{
  "d_expert": 32,
  "vocab_size": 36141,
  "positions": "rope",
  "qk_norm": false,
  "attn_scale": 0.177,
  "init_std_up": 0.0409,
  "learning_rate": 0.00603,
  "max_seq_len": 1024
}
Below are experts of layer 9 (counted from 0) of a mixture-of-experts language model. Rows are named router (the router's row for the expert), down (a neuron's output weights, with its number) and show model dimensions 128-255. Each number is 200 + 20 x the weight over its row's rms, rounded and kept within 0 to 999.
After each expert's rows: "comes before" lists some tokens at least twice as common just after its tokens as in all text; "raises" lists some tokens whose logits its average output raises strongly, later layers aside. This comes from a sample of Wikipedia text that the model never trained on. Tokens count by the router's weight.

# expert 62
router,196,191,205,229,207,178,176,179,182,168,170,228,204,217,188,215,223,179,211,177,210,166,186,198,177,166,181,185,182,222,230,188,199,192,210,229,169,207,211,231,209,182,172,188,188,190,145,191,246,188,193,205,237,195,208,194,192,222,206,182,239,211,189,194,165,179,208,162,197,185,213,171,221,206,216,186,212,178,220,162,173,204,192,214,222,197,237,212,215,181,202,199,187,181,165,184,199,188,188,203,180,176,195,189,159,214,182,204,201,190,165,211,183,194,206,198,167,218,217,183,155,235,214,205,197,186,182,198
down0,211,208,212,237,177,227,209,196,217,174,214,178,188,203,209,249,216,219,203,193,192,221,199,223,212,213,194,220,186,196,171,228,211,191,196,199,197,195,181,197,206,206,183,194,161,225,185,161,199,191,176,179,204,210,237,210,183,186,226,199,200,180,195,201,215,205,183,216,181,165,215,160,186,188,165,180,182,191,194,203,211,249,200,190,210,219,217,222,189,186,183,221,200,209,177,206,213,191,187,250,175,231,209,173,192,165,214,234,178,202,232,177,210,211,194,199,189,223,222,215,180,220,205,187,173,227,204,205
comes before: " |", " of", " |\n", " (", "\n", " be"
raises: " of", ",", " on", " at", " in", " for"

# expert 75
router,183,202,219,217,221,202,179,195,202,176,183,202,171,211,197,190,229,221,219,175,174,206,165,191,210,212,192,212,195,194,229,221,195,166,176,218,203,195,208,203,208,191,204,180,159,158,166,186,195,173,212,213,187,198,169,216,233,205,190,206,213,188,235,187,188,198,227,178,185,260,216,218,198,199,213,216,206,222,211,166,196,170,176,229,196,220,202,189,199,217,185,244,205,224,206,189,190,183,210,200,209,190,180,192,203,200,215,204,212,185,199,126,213,179,200,208,201,198,198,186,179,211,229,205,180,213,214,211
down1,175,215,191,172,191,199,210,226,191,184,203,172,168,174,190,250,201,188,211,199,203,206,195,216,219,227,196,225,183,195,198,181,197,225,186,191,226,218,172,178,212,188,218,214,220,192,216,215,228,149,224,182,203,177,191,149,195,224,160,179,193,145,188,226,198,205,202,219,188,215,201,207,200,211,185,215,212,191,214,219,183,198,201,164,196,221,190,179,200,186,192,189,188,254,217,188,229,169,203,233,199,208,206,208,211,170,184,194,200,126,193,188,186,201,221,210,194,193,207,209,203,258,219,184,218,226,183,198
comes before: ",", " was", "'s", " is", ".", " and"
raises: " for", " in", " as", " under", " from", " directly"

# expert 68
router,214,243,224,196,191,196,204,208,211,188,180,194,200,203,206,174,216,166,202,186,170,204,194,186,186,181,202,219,233,168,224,187,190,194,194,205,195,208,193,231,230,206,199,180,182,180,195,196,173,227,208,204,195,207,161,218,189,232,190,253,211,199,200,197,195,200,187,238,203,197,219,193,204,199,194,203,211,179,209,190,211,186,231,206,244,203,193,204,241,168,243,200,212,219,165,192,201,210,195,165,217,213,179,217,149,217,225,212,189,196,203,209,213,148,201,192,197,202,194,210,200,189,200,216,170,197,218,206
down0,220,186,190,209,207,249,198,229,228,192,210,237,219,192,192,175,193,192,216,193,238,237,210,208,214,185,190,203,199,215,197,201,215,170,224,210,229,191,219,201,194,170,183,211,221,190,173,195,178,251,181,201,206,224,198,197,200,182,203,184,180,218,201,206,195,216,169,202,204,202,176,205,224,214,223,222,216,197,187,158,164,191,184,232,214,220,223,217,200,197,187,231,185,183,215,203,189,190,219,222,217,191,212,160,236,207,217,174,184,169,188,200,233,208,216,213,172,185,213,196,223,208,190,224,220,218,198,234
comes before: "0", " by", "5", "6", "7", "3"
raises: "es", "a", "al", "ed", "ia", "ity"

# expert 46
router,222,194,247,230,167,216,203,173,202,191,182,223,231,224,224,161,210,205,187,209,208,168,190,183,229,185,223,232,224,231,208,200,173,175,212,203,178,183,185,200,234,225,185,200,177,179,195,173,174,212,201,188,188,189,182,226,242,184,203,190,237,217,192,188,170,188,202,185,223,229,181,176,217,207,202,177,213,199,201,183,173,206,207,211,178,198,187,184,169,213,199,213,194,197,219,216,165,237,219,202,195,188,218,191,182,213,205,199,200,214,201,204,197,224,207,220,180,171,198,225,183,183,212,177,222,182,222,207
down0,192,186,169,203,160,181,255,184,210,210,188,229,204,172,179,157,204,192,179,181,232,210,203,205,201,177,205,201,177,186,181,220,225,178,219,227,205,183,209,205,199,199,190,203,186,195,175,213,209,191,198,203,202,176,235,200,204,185,198,212,202,170,200,221,171,182,236,187,199,193,189,159,222,198,169,194,208,202,175,218,166,178,174,174,203,209,220,165,178,176,211,173,177,179,198,200,202,193,213,191,198,190,149,211,202,205,211,226,175,200,193,182,220,179,231,192,175,231,198,177,191,178,144,200,208,178,202,197
comes before: " |", " (", ":", " |\n", "–", " by"
raises: "ous", " •", "arn"

# expert 66
router,188,205,199,263,215,205,198,217,200,206,194,195,192,198,200,199,219,170,203,182,177,162,167,204,178,190,175,229,207,195,209,229,234,193,230,224,187,183,168,222,219,207,228,171,215,175,198,200,190,224,184,230,204,197,203,203,157,225,207,194,210,206,205,202,196,192,200,165,209,202,190,178,169,187,202,208,180,203,212,213,172,205,232,230,217,192,201,189,214,219,209,227,170,212,190,199,230,230,166,224,210,178,200,196,198,214,188,215,203,208,185,186,219,151,194,215,194,210,169,204,181,200,221,227,145,188,222,243
down1,196,192,207,193,201,196,180,203,200,193,222,215,174,211,232,233,213,200,233,207,203,226,225,237,204,224,215,194,203,192,198,201,199,201,208,162,201,183,212,180,203,207,195,192,183,207,200,170,249,232,223,193,171,214,197,193,199,198,186,184,181,213,205,198,200,229,190,176,214,233,186,239,168,203,224,181,225,224,195,191,217,177,188,165,201,231,200,198,181,214,188,225,209,218,226,230,216,222,234,228,191,204,162,228,201,198,200,217,180,224,186,215,185,206,190,204,200,204,205,207,221,211,198,212,216,168,167,229
comes before: "1", "2", "3", " The", "4", "5"
raises: "or", "e", "cer", "u", "c"

# expert 51
router,191,209,194,218,224,180,201,200,207,153,164,171,212,208,177,220,189,191,206,180,221,192,182,216,191,186,165,232,197,231,216,222,240,180,203,223,193,226,188,199,252,183,209,158,184,213,179,200,216,176,206,204,225,172,179,199,200,202,196,206,205,195,183,211,207,201,227,193,204,211,196,187,226,186,231,204,215,217,245,172,223,217,185,179,213,215,228,223,194,214,227,200,222,195,173,211,195,192,189,201,196,173,237,165,210,182,214,221,207,204,198,165,213,212,210,206,225,182,191,213,180,167,238,208,189,185,191,255
down0,223,203,213,218,187,214,229,218,199,228,218,245,233,220,231,211,173,209,186,183,215,188,188,206,177,209,217,231,198,186,231,197,173,240,237,207,169,199,209,206,189,189,214,201,189,196,176,197,169,228,204,206,192,227,182,213,214,172,151,202,199,214,213,216,215,188,220,161,208,211,214,198,193,189,183,206,219,203,197,171,188,225,183,177,210,144,258,234,175,191,205,171,181,197,211,181,173,169,202,223,204,173,212,223,192,191,209,205,170,206,189,189,241,181,192,205,185,226,213,188,183,184,213,205,206,209,173,190
comes before: " of", "'s", " for", "\"", "al", "ing"
raises: " of", "ess", " for", " Of"

# expert 6
router,183,213,210,211,206,205,208,206,207,186,203,207,176,230,168,206,198,230,193,218,222,202,181,178,191,220,198,222,218,190,200,246,192,144,192,207,219,177,200,201,201,198,177,207,176,196,173,208,227,174,226,213,196,206,171,219,217,223,210,203,213,192,209,233,192,192,228,160,166,232,203,166,228,201,211,197,174,208,205,190,201,197,168,193,201,219,202,219,161,189,216,184,219,200,189,189,189,174,220,233,230,164,205,192,206,200,225,214,209,172,161,161,203,160,229,205,200,214,176,204,181,197,219,202,213,191,190,209
down1,200,230,219,217,194,222,210,169,206,200,215,191,234,188,195,197,176,183,190,193,199,224,189,187,197,221,168,178,229,206,205,219,200,190,224,221,181,191,235,234,207,202,180,198,214,179,208,209,210,215,211,178,178,194,173,210,208,204,186,212,209,187,157,206,175,215,227,219,189,192,218,173,186,214,209,181,207,209,161,170,208,165,178,213,193,187,222,224,204,169,196,190,180,227,217,160,218,214,173,159,200,166,192,217,232,181,198,164,187,203,222,205,231,235,211,173,180,190,200,199,187,189,162,202,210,192,188,169
comes before: ",", " of", ".", " and", " in", ".\n\n"
raises: "'", ",", ";", "."

# expert 44
router,219,231,207,209,176,199,195,172,225,169,207,185,214,207,199,232,197,173,202,204,206,209,174,174,188,203,187,185,210,186,214,178,219,192,183,255,179,185,219,209,230,209,197,171,196,184,187,166,228,212,213,209,202,196,182,197,223,198,193,204,233,214,230,211,172,183,176,198,198,202,211,183,201,205,205,188,225,189,218,191,158,233,215,193,198,218,217,175,222,204,204,230,219,204,203,201,200,215,221,202,178,178,195,164,195,196,171,174,198,214,169,203,198,171,233,197,197,204,173,217,200,218,229,217,185,167,194,217
down1,163,216,198,177,199,205,193,197,178,226,231,205,213,209,209,188,213,225,191,239,195,193,231,241,199,209,211,233,213,204,202,201,201,196,162,193,176,225,174,194,218,216,213,195,194,203,182,182,198,191,198,209,173,200,162,219,231,177,205,217,225,200,194,224,193,227,211,211,175,193,205,220,175,168,222,206,186,177,207,204,191,234,182,187,245,213,210,208,201,185,196,191,197,185,172,217,177,175,183,224,192,207,211,152,208,213,196,206,144,191,216,198,217,224,212,206,207,180,210,217,215,167,228,191,217,162,168,196
comes before: "9", "0", "8", "7", "6", "5"
raises: "ining", "ines", "ut"

# expert 22
router,194,176,212,244,181,193,239,205,192,163,178,238,181,227,191,187,232,183,234,201,171,206,169,181,176,197,173,180,192,233,173,192,184,178,200,198,207,212,181,206,245,187,192,194,227,208,166,175,209,185,197,191,194,215,187,236,191,213,195,192,191,167,196,188,237,191,189,205,206,244,208,194,229,213,215,207,186,186,239,194,197,223,185,226,206,224,201,239,218,234,210,222,223,192,215,226,207,203,202,200,161,191,192,184,196,189,257,188,184,213,183,206,191,222,200,206,189,190,196,199,183,205,205,206,215,177,199,226
down1,201,217,206,172,177,231,230,195,191,187,172,207,202,186,170,197,185,225,219,193,206,190,167,165,168,207,211,192,178,221,203,228,171,181,193,208,200,254,218,218,167,200,201,210,187,206,232,176,198,199,229,193,211,197,158,227,213,217,197,166,170,211,182,221,209,227,227,166,207,222,202,210,203,144,188,215,198,174,171,177,192,223,181,184,215,196,200,199,182,191,184,193,240,206,208,204,194,221,179,236,201,216,230,191,173,213,164,190,228,167,183,190,201,205,220,214,198,205,213,199,201,184,218,225,212,174,214,210
comes before: ".", "-", "0", "–", "3", ")"
raises: " (", "2", "3"

# expert 32
router,221,215,209,236,188,198,183,184,182,179,204,230,193,214,217,181,195,179,183,190,185,207,160,203,197,210,183,196,192,215,221,219,188,196,206,212,189,200,211,223,224,177,181,175,167,208,140,223,203,175,213,190,189,199,185,186,248,209,184,215,228,185,195,199,226,190,225,190,200,197,226,172,221,227,211,205,189,204,236,203,197,190,182,232,193,210,237,196,218,223,226,214,193,201,178,192,189,163,188,166,203,183,215,220,186,202,199,243,193,177,177,217,170,176,222,190,192,200,186,206,147,189,217,226,207,195,205,205
down1,218,235,160,186,188,235,215,184,223,184,186,215,194,201,227,185,215,210,197,186,181,253,179,227,227,180,180,186,205,204,198,195,163,207,140,227,183,178,186,182,197,215,215,197,156,223,224,213,213,214,172,204,171,217,194,195,185,206,180,209,196,181,202,167,190,211,209,189,183,223,170,178,153,192,199,213,213,201,211,189,203,172,211,190,203,221,214,170,187,189,223,172,204,233,190,213,196,202,202,163,193,196,224,209,229,193,208,231,194,161,220,186,172,194,207,191,193,189,208,206,208,187,191,224,195,163,190,228
comes before: " of", ",", ".", " in", " and", " to"
raises: " in", " to", " on", ",", " by", " as"

# expert 39
router,214,179,211,229,223,220,206,190,194,210,167,242,198,202,185,211,209,196,189,214,183,199,162,203,180,201,170,215,156,214,218,224,176,158,200,229,136,187,201,214,192,159,215,186,193,203,178,216,191,179,205,213,238,199,199,220,187,196,202,184,195,218,175,212,213,191,243,162,186,199,195,210,183,218,159,222,196,216,225,188,206,212,214,155,187,206,216,193,214,217,203,208,180,175,190,180,195,199,205,196,222,205,195,177,205,212,202,215,212,199,215,178,194,188,190,208,191,173,191,194,169,189,241,213,190,222,179,219
down1,193,167,202,172,196,182,199,159,152,216,198,195,230,205,226,205,195,224,220,203,191,202,222,215,194,202,176,195,212,186,198,159,196,212,201,167,232,222,204,187,209,215,151,218,221,212,203,188,203,188,170,217,187,213,197,193,188,171,221,187,218,183,216,196,212,202,201,200,195,168,181,188,187,184,183,225,196,213,184,191,163,195,180,223,172,218,184,168,188,202,196,171,192,211,231,213,194,174,213,189,173,190,213,206,205,201,205,199,214,208,194,193,193,203,192,223,191,197,216,211,222,225,199,201,216,212,207,174
comes before: "1", "2", "3", "0", "4", "5"
raises: "1", "2", "0", "it", "3", "6"